Experts of a small language model: 64 experts in each of 4 layers.
Below are experts of layer 2 (counted from 0) of a mixture-of-experts language model. Rows are named router (the router's row for the expert), gate (a neuron's input weights, with its number), up (a neuron's input weights, with its number) and show model dimensions 0-127. Each number is 500 + 25 x the weight over its row's rms, rounded and kept within 0 to 999. Numbers have three digits each.
After each expert's rows: "mostly gets" lists some tokens that are sent to it at least half of the time. This comes from a sample of Wikipedia text that the model never trained on.

# expert 47
router:544469489509515493542530483463523498482528473482522491477466530478506545514488518508515520542540520495522492477516468511499477516532456475487488491510480481538492511516484479526512505490506490494490530459458482440525517480534515471508533512494489477519511513510525480495527498514538470487482468529546502537528512519533559480485538458531545513454499463506491529515496479470528464470483
gate0:562520475501469510510517494470503537483491522493443475542545508477493487508494548481515516500525504489513495516494512501492503519554461520470535472538479460503501507484515483498528500490530460499537503499487500507487500522483520437477499479499505499509491562515509480522476505508505487499477498501506490472537494532532503484488536510466507464484548438502482509500578455527464488507533
up0:495520499536494493508518500537520484480496528489470532450508463501498506535490463438508504491532495505481556502491487495481511474518527465497535467533489488464492504482450515491505494499500475513547544471480501506544491480487500468472484494500497511478499510475453539467521467517514492505531492561547452469475496494490506463449454469498480489521492466494502462488472483504539487535483
mostly gets: " would", " from", "|---|---|", " James", " Charles", " will"

# expert 63
router:533469497512523511538544488474494484471531468472522500464484512477527496499469510511513532496549522480520515449516472520483476525522453465465472481503482470561524530505490477527480522466519455484479513485470479484524527465519527476481544512468495471528505533510506510481508503505496477465555486534547515522540524499536513472513511509517533499475515473513489516487487527457480478483512
gate0:507482490485510524516487504522532537475542497522532497488485479494479522473467510506549488500494481452488540502534539542487523498491526470509479528522472430509475535456511474518509526493521488544467529495474492495505490520505521501507442496535518493541519508481480497493511510471510512476517455444480500558471525526520482486514516485527523514454478516543509465507519508474470479469519
up0:511496455469457482479552491496452490536518512483491521520490495516557491469465469505441516511482512452509533525479479501501501485514513528534484525522494518466516523514524456497501506499516446464495500515489550539500493492514502467488528517498489506541478469495491548492482503476483518531508462522511472489502515473514508488510457485490438504521539455531543503526509489526501452495494
mostly gets: " Val", " claim", " pass", " control", " sub", " Indian"

# expert 61
router:528479493515512520532511481493509505469527491466520482492468543494502511464473524521512504488536512461541515459519496530446480522530464473483467481522490465546503536519504474504477484478514476468471515481478484463516537477537506476459531529519500510511515501516510471463515473502502478484508467525543539513537547530535529460516509484535521517483537458514474531544505513491500477485505
gate1:551478504514496536494478446450518482484503552494517458479521540488522488479510483523512481528500488515544528464513504500494464471523471470471467479468496523512461530480462513509487479514500494486476484553490483546508529454491496481468499494477539481490467519478497508455501517502483485457516492512537473510521548495504484505500487524496532438525528513509492487462547498492486471482469
up1:494513497505510483502496483506438454512491506493477495474514494517534456474530517480503520528516505529536520520550479487531527468496491509520483536508448480561461457495493478475479509483517489482518462504522532494488484442495490491501481509499501474456508553522521432509563504500490480484517477497517457516514490458479510494493515499448489513477547508478520496527535511491537485491481
mostly gets: "front", " version", "ter", "G", " contain", " Pi"

# expert 51
router:523481542475519500527501488486505479470533496482517502475498527500513503496472521474551516515539503463540511470536480535478473523516476481479466499518473470538523520491468483540479477468513467488473529470483473469516522444566524489471523531515500460514528538520523492483515477510496485450522487536540503546511523546517518492516529487541515545492518470502483509514489500476517504484499
gate1:503527510490526453515480497444498500512498555501511501482532522521486561514429500514476472524510530458485494461512478511521483506505513543503488504479482520492548513430466489509501491505496505493484515469515525522516551463490494512485516442501522469486479549478497486488494516519486518449490482509469480486490563501540478496538510475475525458509464477508492509502504517503486511480482
up1:461494426516519486482529508501504473496482504490479555515527541512496484519521500521468522482509523523548496517539520526509486560494487489478502506484511519511503522527492492497493499493497502568498533450490504490502489489480473506516502485483494471490527507545483544537499510459446506479439480461461514505483535503520468455512477512511550505510479505492462482467501466522531507536484
mostly gets: "′", " II", "text", "V", " between", "script"

# expert 53
router:529482499522504504531500491470536499479515455475530478477461520476502509484474507501529522509516509472533528476533479519479497509517469476494472484535459491563531515513460475532457494473519460477482515482476456510517515459506518465475518515506517471513528539519506461476523476520485456469523467532530501511515531507520525476549526477527512532473514467518482533515489491453501471487470
gate1:498495502515498511515531533472495517493504467526494502508520494519468516473517507505539474465527491516456521472538489553521513511475472465485506511538515495496533501535492488521491452542542523479491536540494501536469553488521505508515561510557480496471479541497538499516510539497455458509518449508499516492498476524476513526528502495534526524497473464518473541502541504490475507484474
up1:432520478495525529501465480543488504508515554492517501483505477530513483444458503467491525540461521512471524535519519480474527485482442478538486521488500486518502495478479489504513519545471500510493518500467523493516524535559531483516491507467496506465497487510518461485522470489475490519511514485501439516564479518487494494516505518515487509485487459516509483529559525479495470505498
mostly gets: " Frank", "board", "za", " time", " video", " 2016"

# expert 21
router:542486508510518515535511470495513483447510472491520489467491525473527558492498520475521514535523516478491508485525462517507460511538469475470471483527450479552529514514500462536465498478513462479489517473485474453530505473526533491475528508508511492526523518521514473499516484530488491465515460538534505522495538526532510462513526490527512510482511457532459540524494514466513485488496
gate0:492487488511510506507474505513478460478494437490477476499501493475494498476505503501476501512510500499565479503464484477526487542494501520494471477477518467509506465495533515457504490466489507466505487548460485500532495543527545529487519516493466491514510552480482496504482486534495477485436508535466449526515513458499477480487491499525541486489530487506470535586531529495519514480493
up0:504484507486505495538514518458431511518471542507480471518507509474508498529512505510483434516504522522567492517468530507522498490489479469479544525512494511487525468476504534498539495498494540494470519514518499476510455506497526488519517512496474485460501502540500486500520509475474445470459501502488474487512507522434483482466472483522501483442468510488552489467523475493490466516474
mostly gets: " same", " out", "cent", " in", "cy", " said"

# expert 32
router:521459489515526507518496479489525474449521463496543491478485540489508516460495536507517483513516506460515537484504473497478475507509481514477474484523502468528518508513475455500470478485507484486473530482476488455512551464537530485485513526515507471533528525537515492487512480523509469465508469545546525550535509531531515472516546484525505520489530463524474529536512520482534472474500
gate0:499485567458491524524472500451491527479507498497494491522454537514471520491507528477464497507436545519463474512538491527492447523470523443486508517471494492470492504499493443523478509493496460533495512477481496455527515502514506519484532500481524471509477538527514507482501454490530470515482519481500528513469515506537482492507513521532510535509513465473514485500482514486560490494485
up0:483512469525504468492555515501501430512516471492528511477527494502529478465462453522472499463537476456523542504498529503483491496554475513501500562508521504483476503522525529481514455503500536493486512446495539522478492516510499498483459498456496492456507531493521482500506513501488538519536473496517469523517538501452493497511469525515474544503518466524491528513510475505495489461491
mostly gets: " due", " de", " re", " only", " last", " 6"